{
  "num_hidden_layers": 12,
  "hidden_size": 320,
  "n_experts": 128,
  "vocab_size": 16384,
  "beta1": 0.9,
  "dataset": "wikipedia_en"
}
Below are experts of layer 9 (counted from 0) of a mixture-of-experts language model. Rows are named router (the router's row for the expert), gate (a neuron's input weights, with its number), up (a neuron's input weights, with its number), down (a neuron's output weights, with its number) and show model dimensions 160-239. Each number is 128 + 24 x the weight over its row's rms, rounded and kept within 0 to 255. Numbers have three digits each.
After each expert's rows: "comes before" lists some tokens at least twice as common just after its tokens as in all text. This comes from a sample of Wikipedia text that the model never trained on. Tokens count by the router's weight.

# expert 41
router:137157155126136136158132146134172082104108148089075115104086117121157126103159183150147138124077124116086135082156089165135139120156128131152097107112164088155075195099150116158129115120196138124079144138128174114112137157143091132114132149
gate0:121111172147145121126110097119124137130109131165175147147174140094147131141107122138145105172145113076089160130131140156109126138149160105150130118131131157112143139118159154128171133155118143098127103130126111159100098120159125122163117109
up0:133098118093092084140111118193166128122087094149109123127142137133166109141109113120107125175148131101142120129127122177111129136148139092156095129129137136134119150084140167140107150119103124148148108119144082093098130108102166141113108131
down0:121159108127144118115122111111126128114180064136118121136117164115118131091099112130124103128129161077098142087121104109136154134125154080151148117139147130164108117127124130147118143090095109163158125124131126105148140108129082123087118160
gate1:103130120127118081104112128146153124136110108123117144125101092117106163113117117148112129180134089158136140172142071142143117129175146116102091163113114132128118123111151138106110090089108125138129096126117115098150102165094117155089147133
up1:113147161135159104123112132149109077147155086130108129121152158139163123128093143112166114152144084102157133163121131108127119158164140127141135118146127104159132142081158118121166135138117146124113096129099175123117103168137128123116134102
down1:113140175119134136116143097118141131139157100112110113113100186121126125074100138106097125135093102107131130138127123109134083142153171082136154129118139166104152098146140160150160123115124087099110098131126115109143090099158106099104125092
comes before: "0", "th", "–", ",", "5", "rd"

# expert 21
router:135168142150142148164121149117164084130146179130103146115114140103196103106129138091152125135116117166126137097165116165096134113147115121141112153112117115151101138112110121155107125110128094150109140151177141091090093169148117087103133141
gate0:146164089167099146156104127124120103121169138128160133173134087127163130166139165127157120133123102111119118142136119142114135113126103138137129176156108142081143079114137104166098118119099093132122119129165146147110143146163100188141079160
up0:102090106157075135112128099100140168158135121147119123152137143101129123151109142132126086141131143153117111125138084126154113143133118155126091151135108143133127133103161135125132160116142124120130200140125135134115135154119122156095156124
down0:126073150100115120120074142098124125162141123090128116079132061117165135106113102174138091099119131105093122132108126105161151136164081111128110144102146073139121076145109120123154176108164081133103153165125140150125111136107150114135108099
gate1:085119191162112139140123184108141134117113114116130137124153135112086156139102095127146150133113118128148148131127127163141137156182154137117130094178119142143156110103077127128119135135144131145146118167151132103113110118117140108105176158
up1:151151147123187099114161179159132131122109094107115141163098149126121132178125132145130084103161137126122150176126172104135128114096112115113129112131099090108128098161107095115150191130168126137176111131156139144135119129115143135134137141
down1:138114096101133114150151091150166149106145140161125176116101124122125111132142104145144098109157106097114129138116101065148157135161108142124129151084110105149157128187113138113134148112183115117135127124167100133146105100131136177134113120
comes before: " of", ",", " and", ".", " to", " in"

# expert 65
router:182150143160127134136143182139174119105076157091117096145123081096155101100128166119186144151133102139103130111168089155090137087141164131167125139106145143128131130121085123119140103117146105129114135151142154114095122168139134139119135136
gate0:110143136110111135126151105124075130070131160121146120089119105140137134106127139147079136126146134136122120134118117121140115159159168133112100164096148132074144092108153136106131113143125145101097117131146133091147146146112129098098139149
up0:108139185194107125143115139123133090109109109144123109176104152108133134129108113162131100178120155115137164169133115132084126131130145101110145165084164130109130130158171140121110089114078181099126119147107096127138144133122146114166123142
down0:127139146164128143129176097137129092162191148092173129132117110146113104109147118115067111147118131166169109138137127106110059157182152111112113148117113140146088153084121133124124163088131117175124164114098135167132116095136134122143122143
gate1:143144154155206109156141091124153133130128128117142152129092118144152134173101166105130107142099085112114141085133087109174136115115138135110098116138135116112160118094098131099083104163117127116142114159138141138157111184145147148159161112
up1:143146081119079160125139120131109128117142159125133125105146114111116140098126098136109083122143090175153129154126165118174115138121164109162151152162131140124151163108150159138108119091152120131090115063142143117127098093118085122115151171
down1:109130146148091144136119097084155132151107136138122160113109125112135139140095138071123187097105121120136137130137100212139138100129079172098120145155137156082126128136136125116114117128141123182113119114129133123145123119084133102144158158
comes before: ",", " |", " (", "\n", " –", ";"

# expert 6
router:158120162153139136149118164116145098123086160096106109134087116101169101114160135114125095105124115119148111108165103161131159129157126145147153146131143137193123173067115120141137129139121095148096177139139164095113127150120104120110145151
gate0:153110106133143160118118078144115134145083101115088121174137123117086120105137099116132130140138179110174122125111132098135132115126126121119083099102125128153154137116145109116174119119091104134113132101123127132139098079153085119152180090
up0:118139124145110088101148116147115123123130098136030099120176109163116135137132083121128103109123114133098117148117136131107136145167117106140150092126111148102181153102141139112191136152091136103115126145154084123146102151176121124140168126
down0:116143156132093135148126146129119105137141121145138121165144154109137111076116142118116135149113118145119135156130137117140141140137104154116097117128126127089096120124108115126110135145160121139127095132063139117119114126165072149167132128
gate1:138101125149148144151099125128134161140124144167088166110141135135090084083157164093108118095112167127107104139132100123102147162139164135095152136109109188164145139106134144113133141121102132095119127139119128111103153138094158127126124146
up1:168147154118089140150126120120129169137076156140127107101161125139164108104111152124104136090113137116091138129141105105136122163124095146110071161173136160112111193163123118157093128119135131101125150117132124136121150151128149096147127121
down1:127109121102190125073129094098117142156144115117139116138140103105128127185112150078142152164141130087124091121101105192139087114131138113137107118134139104139100125140125171117154112080192113122135142073097135145133096147139147098111117134
comes before: "1", "2", "0", "9", "8", "7"

# expert 97
router:144128131130157146161122186153161097124096151123070116111090113081179127122164159112140132131143090151114142109150134176130137115177116128143124167133148071162099151142131110135116111111151137121096123140131123122157115128113122123117144138
gate0:139142137123185149195109122138147185107123083116137114081111117147154105090144112099138173150137162150143102108161161134101156130093126143142118114100161097121131147090144174152139168138118142165102125116109123138126108106127130174119130109
up0:094158170121106089136139099122153086133117123120132122156123148133091130115130129124124114124105121092135138193154107127133110146141130172153143111120121114123093083112113113093155085122122144126123120155121160130125149135173096105138087175
down0:147156157144054096138109169100136159118123134130088143147090149127137134099119154113109113124168160168104122095146104078129109122105186106116100156145140085137106159111128127085137147145155109158146123110090148146133113148150120114099127123
gate1:062158114155127150135183113157127143141093106166057120132060098103140123127104137131093112149151130110132129157143145168118110136179175088114162106150115154132135093103119135113124174110142155113088171119123126132102143148164147134162119167
up1:144131125134158118171137129152085097095145121107135125135183155176106170130121149160164170152111145115146095108148147102137162166127123143104102135093123066138137124120142122148090125147165121129178106103116144122125139095141152119108136111
down1:112103113099129117130145129155144120180127150141129140112141136149137130193132149133136070169122129082077137106125110077124101142173101111166098138100122120099163171161100119137108125146213139133115148139124147101172190117098128119127138152
comes before: ":", " |", "\n", " of", "==\n", " by"

# expert 125
router:126147149125162135152121138131147116119078167112122153144107120107147132108114154090151112153107124152133134095175118170094144116150131129107123182131123103145126128072108120149169114124138135160129150127140121128110145155135121116121120148
gate0:088142157139160109123182156096145137134110119117148102145122109136124162144098118157132114079099108149171116112133126116084096161112148117107149158134114148114147127165099113142120113125134144124147107125132162108077127161160161119115094139
up0:120119179152120136164122128125107133089133158146119106102165157097111149081125130128151108131091112150140151096143145113121112151154128154106115145131146193138069139176161154116122154171118164135133139145111108161159141129125139136138112103
down0:114126149126150087135127108126161094122120130151158126167162187095122122132191122162178119119131162131112129117124182063127130129102110158116122149163126168148132153155114151127129126160088088137127113126141156143110136154132124110074159156
gate1:115126110172149062103107103118136105128109186097149150102141110120117142048138145122128152080145154134121107142159137119145106115119123158128141154113086100106104088098154126150133123109087144114112124134105154148123107084134085153115112119
up1:149147136078140124109159160125097078146144119146108146107172136088103114123130088141151102107091109115137128151137129098140128110118139171133102114180134164190131142142138077133101107160112146118173081126145132115104103147136136148136180153
down1:158115119125100041133145151142134175130094179141112135122123146141154116163151159146175107145124162133103129169123124089153092135138135109122141145162153148152130143138148123132163140145128098139166168170081149137130077134101152127097117139
comes before: " of", ",", " and", "\n", "s", "ing"

# expert 64
router:144150171142139124163127162126145104124087148114115132120103116128150073130121155126133115127126097110089147101119122136115146111123144114152116154123153134142087126101096085148120108100147125125118143152146135115126111136124121117112152153
gate0:139156123075179117186151128156156150101193143168118144122113193097123163103113135126122190141118133119168145156129126135101110152141158103064134118152147130109112131130111135062134151154185150160116112132151097107114123096089087130101127141
up0:071175119108153130170116104148130153149114092136134118118115143134139120150087099154126171143148177127117150125120167114126124146119127157135169111154135148078145100141143130086130108129120118147143085097171108139113116109141163105081122118
down0:120073121155116142134117143159122147144141110131107130127127131117176145121106144101122150145108101124119159122155171128136105133135192109076162112103121113166132100153198132146135140165100177121114109120178123140110124098157146131109123101
gate1:109129142108103134125107144151123132118146122125167125164091131163149116114088162152135074136160113116124126137146144128120157144106096150086098139176131101108130128163092125134112124138153098117151158204136110113142117151128154112087154119
up1:131146127120063145113128155114147152144129112124123116151145159122128134104104135083122134121103150139109066141114128123151103125096148142144129113152090151126131145169118152103121131118123157143094157097129116123106175170109135101117108135
down1:078103138084100136129088090095112147111155087106152163167104140151086118144106139129134110131108136078168144126166127116124132132145146141088132144104123147169094142140083125145148094170140123097150127142126112135154085121149154104096151136
comes before: " the", " a", " his", " their", " its", " her"

# expert 15
router:163148142147146149152127121130130145129140161120123120089113103110179085132146155112141146141115120131113148104194069174100164107139137120114115129120128091173119131114123111134137137127134127136094145171167148102077098159123135102131126173
gate0:112155184137118138125093143119145154102130094107171131148145102100158088162141117133105164143159117100160108142111123136099135105114160094165127120134147130162167165152151102142119115130147115136160116111107098130117128133108129120131115113
up0:108137084178078128083129101132136123108132130096129125121144172134138155102106146113148137154134162098146157104114106129105120139094143153138119140124117096119113158163143146122149100110140172118132133104084119127131163126094094114176094176
down0:115109130128119108135081133107124133143141107135146123100156160132126118177170131132119132142134143127122155155114116179125124084091160140151086133067107116123124100112094146123136132132169125148117146158144169124111118121117086142083132129
gate1:133145172111113121138162129064104117125147118150138138085129089109132122194139122116143128186127164131119147122171146135141126131154143107154156121134172112148152141118149125123119118128140111129159109121124120178127164141179140151125114125
up1:099110085111116161143136124129109143117134165134151138152129131151122142143101133136114177152134159139126115120118096141136099113138142138107123114144116135162116126135141112135092123125117144158093098159171133159099146120139158175102132118
down1:100117101128082118096181135144125135130171136093106115122080109094126131133073144124121143164152127098082083117125127093129096105111127099100101159130104076166132185127149100113157122176139123142159125115114100145116149133157116148154171095
comes before: " of", " and", ",", "==\n", " in", "."

# expert 84
router:174167153139124163162113146155142134118104140110110138108122087093136117121139177145140110151103096115112155091181090152114158095138107109171124144105159114161116153123090110167127095135144137135095140131137146114105138150150088105100110165
gate0:152126139132112140113132160120133140174164140189152162115151131114169146122080143146126108111163136127167130079123133115142144119114108117148128141122118125132162155148118132132122151160165135137108100076168111125153124097159106155135097134
up0:138148136167146127167110071128093142113103125131109074140142096110082153094150120165131126136097103123117140143130092129120126126159165175122141119141130143122100138147124142152140153124142124142181123143109109175105125068153153126149130106
down0:112145115142145127122166134114129138137162156137133128158122151139143167134141137111115146145102122151087148120127135210133124101133147171128102121155122096112074149107090138132152105169133118105130142132109132095164144138105172149137177141
gate1:151108160141075101089110106103097154149165122154128162153128103112150116142132137130125103091115094124141172145129113120142138124102115100122132114129170090171146163140144128124086120137146125153107138126101170118145129145095124135140103094
up1:162091139110078127139121121112144116153140136056143129130123125140154125115116130125123093138133110142125136137105135107115126112127136136127124141128102094143167116142147157138104082128121108109131162118129136099122143151213157173111148156
down1:118100125154088129119128156153138100093117156112128119137117142106135124121132106184128159108124100108111145161141123034095122145089132109132138172114102146112166127149144128104080117121139135139129100121119116174147124160099133098134148122
comes before: ",", "\n", ".", " and", " School", ".\n\n"

# expert 32
router:160148119139120139149124144162142138097099134115101116094102109102177098122170147131151141147104091131107133105163101180106127087142133140161118137135160099127077154112112095150137091122127094156140153164167157116126126137129104128110123168
gate0:087149122138104136147130088132124129089125152137113139111148119124098133114085142167088120129102131087110117144160182138122134189176134171152164131147142137127121142136172128135140121101115109158121131141139131101110139092129119109120145128
up0:154117134106129130153155117110121128149184152092178139194146143095149102126117125118157121121114100143129129137114165080100067129092122087134113107102138126113149106123137115100130120107128118121109114137133093177163111110109117136144155098
down0:114129116115134142147148118116161149147136121078129163142128172128131122167143147156119117108137165163121096150147166122125116159160120097140100097116110087118131118166115123118139124149122132141090124127120134151143145117123128134109148143
gate1:119122122148147148121104081094106136120105115093138122129132054172125094124135141139173170144147147147166122165103113168146074140137102102081169114190151143147096148071136144157123119090156129150107141107151094120126138110118134131127130108
up1:149129123105057106136148133082153084128094128119151117144130161139141127153110130112098122145122132146157118117141107112095169081083126132164103134148155080136134135176157137162149114140097151106110144139140117155119136182133116103119103133
down1:150162135118154116098098108122134111091116140146105141122122125133139118117148115117118142135170182108078149072126098121165147143111118066172097114108152120163136156155095107133164133172102145137134162123141153154143111154127116128055131115
comes before: "9", "1", "2", "3", "5", "4"

# expert 67
router:147139158147127167126122166168143124128139152114077125090114100082157116125131169122132133141096111140108118112169094169122124109132134109143128119108124107145099144111078114137127113106136135095087142127143143124113141127137118137095095186
gate0:140137142132127118138158172136134102157132164139136094119135120132096126157127168113141160160133092135123119111128130129121107080092139102122130142114132111116092110149141128145128120095121167136145147129101150072095105140127134150129148122
up0:152097147106108134140121152108144115155140108144100114140153111109142110096128153137121114110134121118091163139131122133134163140160136138124123125151118167136100145093163117099121151097136129129140115165162101145127077133099110145129146135
down0:122083105160140128124134153138141149145101140156119123143152107144147146134128134147083107142139141144116102104145081142132144148127108101135158162121098172133108130144163191135144179081182119092120080128140112118167113118145134112171112053
gate1:135137101100062126108129123086124088100174137136098091130112141100142123123117126099135127107145108118149136102172118137194110087115119113087137088151124131156119125126125109112176122113145137114079133136104072138145126088123150151168117148
up1:110125103154143124142133125120144153141170165140106153122131094107106117089150095149145120132136137119130137084128119139154111129126136114136182107122125089119149093177086088077198143172100161117100051122122110127153096108161136109113120124
down1:099082149118120096147178139121079103087151127103154157119156097138086172136132114150116117131148137112142122131163147165135156136131176145092150098148132127114099111121120144106141120143111118134141118145084102140115130098135110104146124096
comes before: " |", "\n", " (", " =\n\n", " /", " |\n"

# expert 28
router:175106151139111130156124125140146113109134170129120106128097090117181125124164162117133129148115131124122138089147128179101174097151119107152129146127136127158097162075111112135136092089150099137144166149127179107099139167140082126105131121
gate0:156127109107119145120162136137111128170134107117137092172150122167122151128116144148155167135106127135112091115125180130099107084161129105160103108097141128152116152139121128128195159128129109135112129188107162131117147116156126117130125126
up0:117127141142159105153095099124121116167099171116108145103110157113102105157145138125116117118178104130148182116110113091133136113147139150153101152110154110146123135147157159128132056141151110149113164123103131099102161157151134101130151132
down0:110135111171128112138131170111131097121078102182114097130135108151144123118105083082127132128141151138151114119106129092132139153111099137121142119132135113120185172135184156156134127135127134113159118136104095137147123079163115126165158128
gate1:148086132138089083109121111120154133153164127133145164136131117126129158111170183136109137122115114150134127144138151155093083159136177074136062114136154144106123077111131124141126128094134128131126105148105107161098134139178120137099116129
up1:127128135131167141100136118145134155127119113104108141110165133117174106122125140113149143107143106113116140167117179145116158119114144086159078110130108120131131131148132106106151135142106103112134101162172104154114121087155133125128119127
down1:108173109106141093136134156144131114113117124142129133095130139098112134166127150116130143150135105107167126090085111171153104092105128140110159124158144059137095146133103161129187171091137156117156140091147153130074178116124124104133144099
comes before: "9", "0", "8", "7", "6", "5"

# expert 27
router:156151123127138178122116183140135121111116179134071101105121123121130116125125157138164133158109096116126133090155091166098162075138103121137104147108147129180080159086106119129146105123119124145097125156122134129103106143117138111108120143
gate0:154100116165111151135127207134101128120139157171134152105135105131110159113122103120146148075130135150124138137128148136152127130180139123086119149184106105123128142083091122152103125134144140148115089087131128114139134154105107117119094170
up0:095163114146128158117122080127135128144133090133122096156160139133114121166176126117110157139115078056126137158121158136157134141126132173137113125139145149128118148142141095124135098166131110083161131118104113102080168128084136127125120130
down0:150117164132111152141144125102140081111107134137116145112143115124115106132172116133137056117106112151092117207095130170133145113133127141157130136098137143100122110143112145148098142142109126133136147205129155124115161144131146155108163103
gate1:155125103119093129180107108136105124139134180126114128103137088079131138097153109152147105131133174137118113161148157112151173157130130123117134141093119136109110104096102124155111140119111163110113097140119108134127110123110129100190138170
up1:120116133135124120116144083131166113125097133162108122158155176123148111120106135097131148129095104099147155160091121156154152059104152138122092128140130174138116154162116126105145143127097126140172141146116116130097094137091149068140092154
down1:149126143132056145144143113160111134094149113111133085093125138136149148134139157143161142120150131168109174154138123137171194126152172148136106074153141144142143140146147105141157131130199095106154148131121136165099121130145099118180110144
comes before: " of", ",", " in", " and", ".", "\n"

# expert 44
router:146152142140122132173137173128172101122117145086101149139102077113133097106138156127183127144127094121099172110177124165085123100151146126152105113125122087125126108116085116125145111126130106138092143124167161105108110140147101158100137142
gate0:102132122103147143133111129081120121102121117114121145124112104135113113159121187147140116143118136100140119115117110123163110144105139135129136107125134078104119125080115126151130140111126081164108137124097159142154156139085102149172130157
up0:126113113158129127168131149097094107120144094116127160126162085122161129114115138131153128134119141134128123099120145165119126119139074171154164118124103133140095159129104152167173153142090134148124104117097138140162125109082078121156139157
down0:112118112113128119164155117120080143132159127129123119108153138118093141091139155131137122122104169122111077139094173126120193105119170106100138145151098036135127148089113055136130114107136157150150127121122148150129144140145155128154118116
gate1:160124123085169082127136162149165126142106126123130178113106107149135103175106140134137107083091118133142162136155094130130124112138084115081110096131121121116087124106120125105111058152085129109118140147135161142131138132137157119089153128
up1:136161086138117160081089085092098132159132154108119134089151105087130121139146071124119096129136135138112149131101123166178150115074140097103122165125144132131126117149111158133075119124128133144109119121114145107152106097116141102160107116
down1:078144134151135124113111144132113143119148139066135134123113105157103113166102132120127151126141128092111149156157137145119136115185097086139098138073159117191120110136100130166135128111160092176140164129195120104091070102117089142109092114
comes before: "'s", ",", " and", " was", " had", " is"

# expert 30
router:181117149140135154147117157134134115109099148092109100105123124119149117093149148153172115143106114145112128079156088180106140056159121128144128128128124074152105129116090122168155143121143121111110144160127121105124130138127082095133160161
gate0:156145105104120148132150182088122107148148137156172134127096140126131147161109144126138096125092142124124154135132108110189148139116100153113136103142114132141111096156125118141122129109140119122183123147129138126066114138139155103135135153
up0:150114130177094104190140150120110142163148143119099165142120143133121105136138144136125101168120107079151124087114109137127084155135146121144154094133156148123082132123094128132105102147152122173082139125090132132141140146147149105108152120
down0:137122145143143102131161093186116087144137155146122122110099111119147099151157137157147125168126144143078118166089175121178145121119143142141121100118135102136090107137121144140079146102148134145164125108090130092119156108132129138110146150
gate1:112147089126102138114142116129120110118114093180141100136125132140162124136104107127107129174138133142078177090109150116124093118091100157137087114090149128104112149141157138124151151121115125126111091058145107151162106134123141158136135103
up1:108083105122077095120144123096115158144115130168128106142160128098120103137138129122113139170180160136079157080118160138100101107113152096135132145114119088134129149122113106103129116057078122152101081051105109122142130103142163141128116146
down1:079108091139116106130162124162155166165120134114140154137107129164108159154121076141104131113177130146148161154158156129097142140113092149114171129138148151152119117135139124133151127099098126134086124112126111127113098101115075142155149114
comes before: "2", "1", " |\n", "3", " |", " -"

# expert 95
router:159133137149149155132121155148141124106106151130091155143112111091128094109140146120133130120092104109110142124140118153122142101151116093131125136115178104138099143129118114141126109107156131131104135152161108125128103171124123125081087140
gate0:132188139144164164163128118116137145128156179165123146122062129134109100140167137143093125134096137167160121155123117108175102120142131156140128123145137146097103143091156169124090116163136142132096142129166125102152128128123154140105098150
up0:134156135099154118206141146148184164141139122130108158137117160125120115113087150146118085143107173156176089130132146110142081147102073141128120143168116142130126064093118146119138126146134154108140115142163105101118132106151156118078120107
down0:119099053139188147079097151118113170123170110129154149163084088109116147135152129136118157170125087148148115120144135075145098109103190126132143135075125108111102123081148140101164121120085155122077111131142103125141156126136129129122045117
gate1:113179147109161130070133124083142144104114149099133140162131173120137109129177103140103102142169158123153136147130113150122157130139134127132162110149156141122131121146132145108120146132131128129099161110139126115155138165113126130131152134
up1:161079124128102151093164124098157161107099113125131102105175118122128122180115125116126125130132092140101128118117119135127119161132101152136091123085105122116182144143124109160160145104094132088194131144073131153123124105148116114140159144
down1:128114100138119136083129160127090121097123135109099150132100121126141128123131133102127146153080063119123126136101099212135136116103157136132122180115157103101108132117133140171154119143104160123136086086113122073152110188179134138162123157
comes before: " ", " the", " a", " been", " an", " two"

# expert 45
router:149126146155139138153108138122147133130110121103133126129111094121169102135136150101166117128121123154136135125149112167102161123120133117169132140115130086149120144122090098174091095129155085129100165111139133105099100154106104094128139159
gate0:108114091121133137140129096097116128089132156111154115161123129123161105142149163175120132149163132087117176146116123142135146139128162152154129111140147114157091126137139088139061140141107125126111135130124149134113106084151118134133127171
up0:103100097097090105167144144108114145088131146116117107151147148146147129118136129086096117115117144144152176125125098131120154088103133112148105150087126208108152088107132113172117155150121136107160141176156109148100134074131096119139121159
down0:069106161154127144139131147093119184144140167111161137113128126132097093152118108136127137112118112152118120141111120149092162145152164125119124143128148134092114117156143126142106095128098150097104126080093102138135092084146123149141139173
gate1:112136155135083102148142106141157134103134143136145066077153123151126107129142139136141128134117153107134133088132155141123177107126139106141110116121094110106111146109125108119093087132135129169132104080182119126117115089134123096114121153
up1:120142097142147117141108091156119139131152155071151106152132087135137122102166119126078123154136151123138142108177118125104104134123113112078069120122101106128090080134137139154161152104132148145134120078110150143090151112132127125082123153
down1:116116151118112128140146112129059120178102142140139127131175069148123096117151149143145086115136121132106138177140112123128121152134107128124162136161118172112136094100153087127158129198160196140151141136095133117123131173142127103117157138
comes before: "1", "2", " States", "born", " Died", ".S"

# expert 81
router:151119142128135142142134165157169061107106143142106126128124109112132123123150170104132068138087100156100103126176077178123142124161122121132094121129141083175105134102082110166131109109153110143121172170133139083120100136123142084105127172
gate0:111143110108110150147122120106121131170147140157151143112152127139145092141154144145156158168158131181182143133134099143150097130123099162173123119137131101149108095146146126149098143126145152122094110119123113134161127087094132103158109143
up0:160107117157132132110109162148072138166131128129107141086132110146144145132138151112151153145150167109135117113126091128179125106162119155146112109121179116127139105109121138193154148126147123092094132106109169136114153127125132105157103145
down0:168128139135139135118184126158089121131144135097128147127091086098125146096173124135127098160114115167132151162175134154122131119129146148142139151103115172128127152160120097139088108153144125149109063129117168113141132136163126121131110145
gate1:121136156102131181152116129175172082147149118170076098127116110160106148142165126129115138163132072158148094107131135148087134132112093108119067115094116117149134131151152118134124135143144119105119137158141156133126115121118145154165157138
up1:115130129125121172095129107148123131126152125120176152127136078143121111109162161145104121119150106160172157154110125110111136147140125112101117116137126123079136112112145121095132155123101159142116140146134150127112132127088097113099089108
down1:095101185090141109104104116136095105123113102114133132106139154136096155102140151147127121088111105139118142109138145126154106158131163128117111139208127150169123125110156142118168132133129119087115201133134140162107111107122135124143113137
comes before: " |", "1", "2", " |\n", "3", "0"

# expert 40
router:165127125134159152176120166116167093137102176112109126120105106112137093127141155127159115115088085137122141092151114173096143093172099125143132146125114100108081137101100090134137143103141099134087146147116132125128111154123114143091146149
gate0:156082118089145110089108126101116085116101167128111122127140145165128124180122140094100104102135153094110127114143126135145076116114203162150119131121115157141112138121136119107109133150127093121148117116100127094105147123120119177102141163
up0:108129106111135158153131128107093078093153179134111083143133148143143165104161098159116130158133122138155116153126118101161100132107117096123202128126118108184123136112142136130110145100130145130119107118104121135144149164123123149120102140
down0:137146103143137141123152168105172097107159108132101143120153142109103136148145144145156106124111148147149078132130142082115121120094138110132188168137129084119150089162166155146113121170138079093116092149088109093140129143101161098180166106
gate1:135147104174096090116136111123112129103137124151125135138143153100105150121143145119104142125095162094137175176122131089131126121096104097165126158093105114178125158128159066144121137122118097174157177079118107117146130145070113141118132112
up1:135145105109133102092096129101078151136131114133123139126155126105071125165148133114135139147115133153128149162073140150165137077119112145155190173106146119137141112130147062180084159138138140134101123139106133138090135124113155098120129097
down1:115136101116134140144093135110113112153150151125123132157109118116111132147127110129129185115144076126147154135125138101098128124155125130093123133136077090171155092188132156136085149117129113116096139119081089111156152107117120145105140110
comes before: "1", "2", " be", " not", "ate", "ep"

# expert 90
router:149127115112151130141137154161149112117099186134065118109091111063134112108157132099156105123106117115103113138163119191140142104152147117149113142102145098152106133116088106154133105139124099133133132137144159146137100150095111116115097178
gate0:135144106147134117097095118142114142142126109151107073079104138114123112114176160132098127123132120131147113087119146130115159118146114100150150146086117130175117155153202128136133129128112117126130158121112136141145116111144132108130120117
up0:145128119136135094117154120182146111123133146124133118109146137120132112148139124101107122119086099122081103130096123104084130130137127126120130106128144182157145122121108105134114137157139185136133148150113134145121103140151134069123102131
down0:147123144142126199103162145136108108104142056121134094151129165127137134133167155127075141164171151094156142136144135143121134147135147094106128140126158111116147123113105147170139102147099154110131128156088090095137138106070100127085120099
gate1:115144155158144068096109114123155133125141153127104118120125153134161126096162152106134116090133112118132121128108101095148048100117119108128084145127149155117142091157121109162112166126154126095161146124133116162118127160087130143113131148
up1:110139150141140142106188165151152151131110112118138159126124142115133156135113133127097156177120068102121138151138139141107102128144143136105114157181127126120112118135133139135116148107083148157137136141128084150200111114072150128113150106
down1:100132137140127083140088158136115094169123109099144110095131106148134117130106109140148135123160155105131149149147121174144110132099143134134137149119140168094098134120122145112128164123114137119139130136147091111165099148131118101107091128
comes before: ":", "\n", " |\n", " career", " information", "==\n"

# expert 108
router:149150148102141137134099142158155094100133162124100121110134115112150138073151180143124098117109088135117101107158103188126132105144105107118118140091162099165098129113124074128138119119130102102112135155149134137110125145145149131103121143
gate0:111111145126123134131133137155113114107120143128094092122163191115134138124118167139118153150133143122096110165125146142183131133093129068144140136167145164151131077114127137131144111147142078101125128128125088114129099084132154117085149164
up0:075151113138132149092144153125177158150097120167079122038126079138158133098146142150129143120139121133182125162135155155149176154118128138131117115108150101100146147116114127133122127129139147168096103110180156127128122117112113135101156171
down0:134100098124139135130149127130142175109158128120155125094128154124137101158155105149122149175155119122121095127162118118161101090083173156120113139125108142079100152156135115103135141083134116121115118134117163164126101128122127117155133103
gate1:155132144167156093109125151134142127122113130151104109070185183118147132108074141117092049138165107127115161090124144121092120159119131170117157121124148130073133110122114167131111095154099161125093120147111155098111148136097100151129104103
up1:175110190144121103133132140136137110177100147113109136082148145133109117105099125120143152111116147131097082133174131125154142123177125135148127159120149131103134093132121142147158126120116123108151124096118099160133125095113104163131131150
down1:138130077115079113122133100135129158129078113089183114179111115128133103104115115112150182104181096125115117144142127166144144137149110105110149177198136103154151118110119130159155090125164162097098127112148142103137125134147114091115143154
comes before: "|", "-", "=", " Angeles", "Population", "Senior"

# expert 0
router:146139157159124130129123112133146121130115130110108130122120104082179110128142138117163132133095094134116126065168114194130114094149126125148108138133159104135070134116120129155147124112147097165074135140166150124115102154153114123092148183
gate0:139148156135101147130104150127125123147125084100112116138168123106116141134109132059123111099107133121120085140182086142125114128130102138108164132161136111144116154121101150116132128048128116109123125164139121129139127103147128065099117099
up0:172115096128145144133123147120105088145123131096114128092109094107124120126167148134134141156136072167135157090068159165137137122150145121123143121115118129129152101149141095134121095137150146126139105107138137076114103105135140163150146199
down0:141139149166133143150165106185161100102120135168130124108145126106152150142139123111103082133152138113087091150095112100093122165095155079135101139147139108148148129179142113130134135176116151128159104144100154119096176100166122148128117114
gate1:106086143132118143140114144133095134119128143158115079161102134145106120137096116137138116133101115109128124112096081112079128112155118112146143136141121141119137168102058054112173127116109147138072113129165134105079121129159107098136138130
up1:123056107165097120110092118123131101142120130121127132102107079088152149129099082104154131128120122138145077107117096137121126156132158149112133099171123149103124137144133123163146106115115131086117118086113171111140131149135103099145160138
down1:173128108172109160111108085111104109090127105115152111116176161149155167135097181115093096141169123115108115084120115155120096155125141080130086157158130087118136157139185117094142120112123127105132139148140144157110137074129103128115125180
comes before: "2", "3", "4", "5", "1", "6"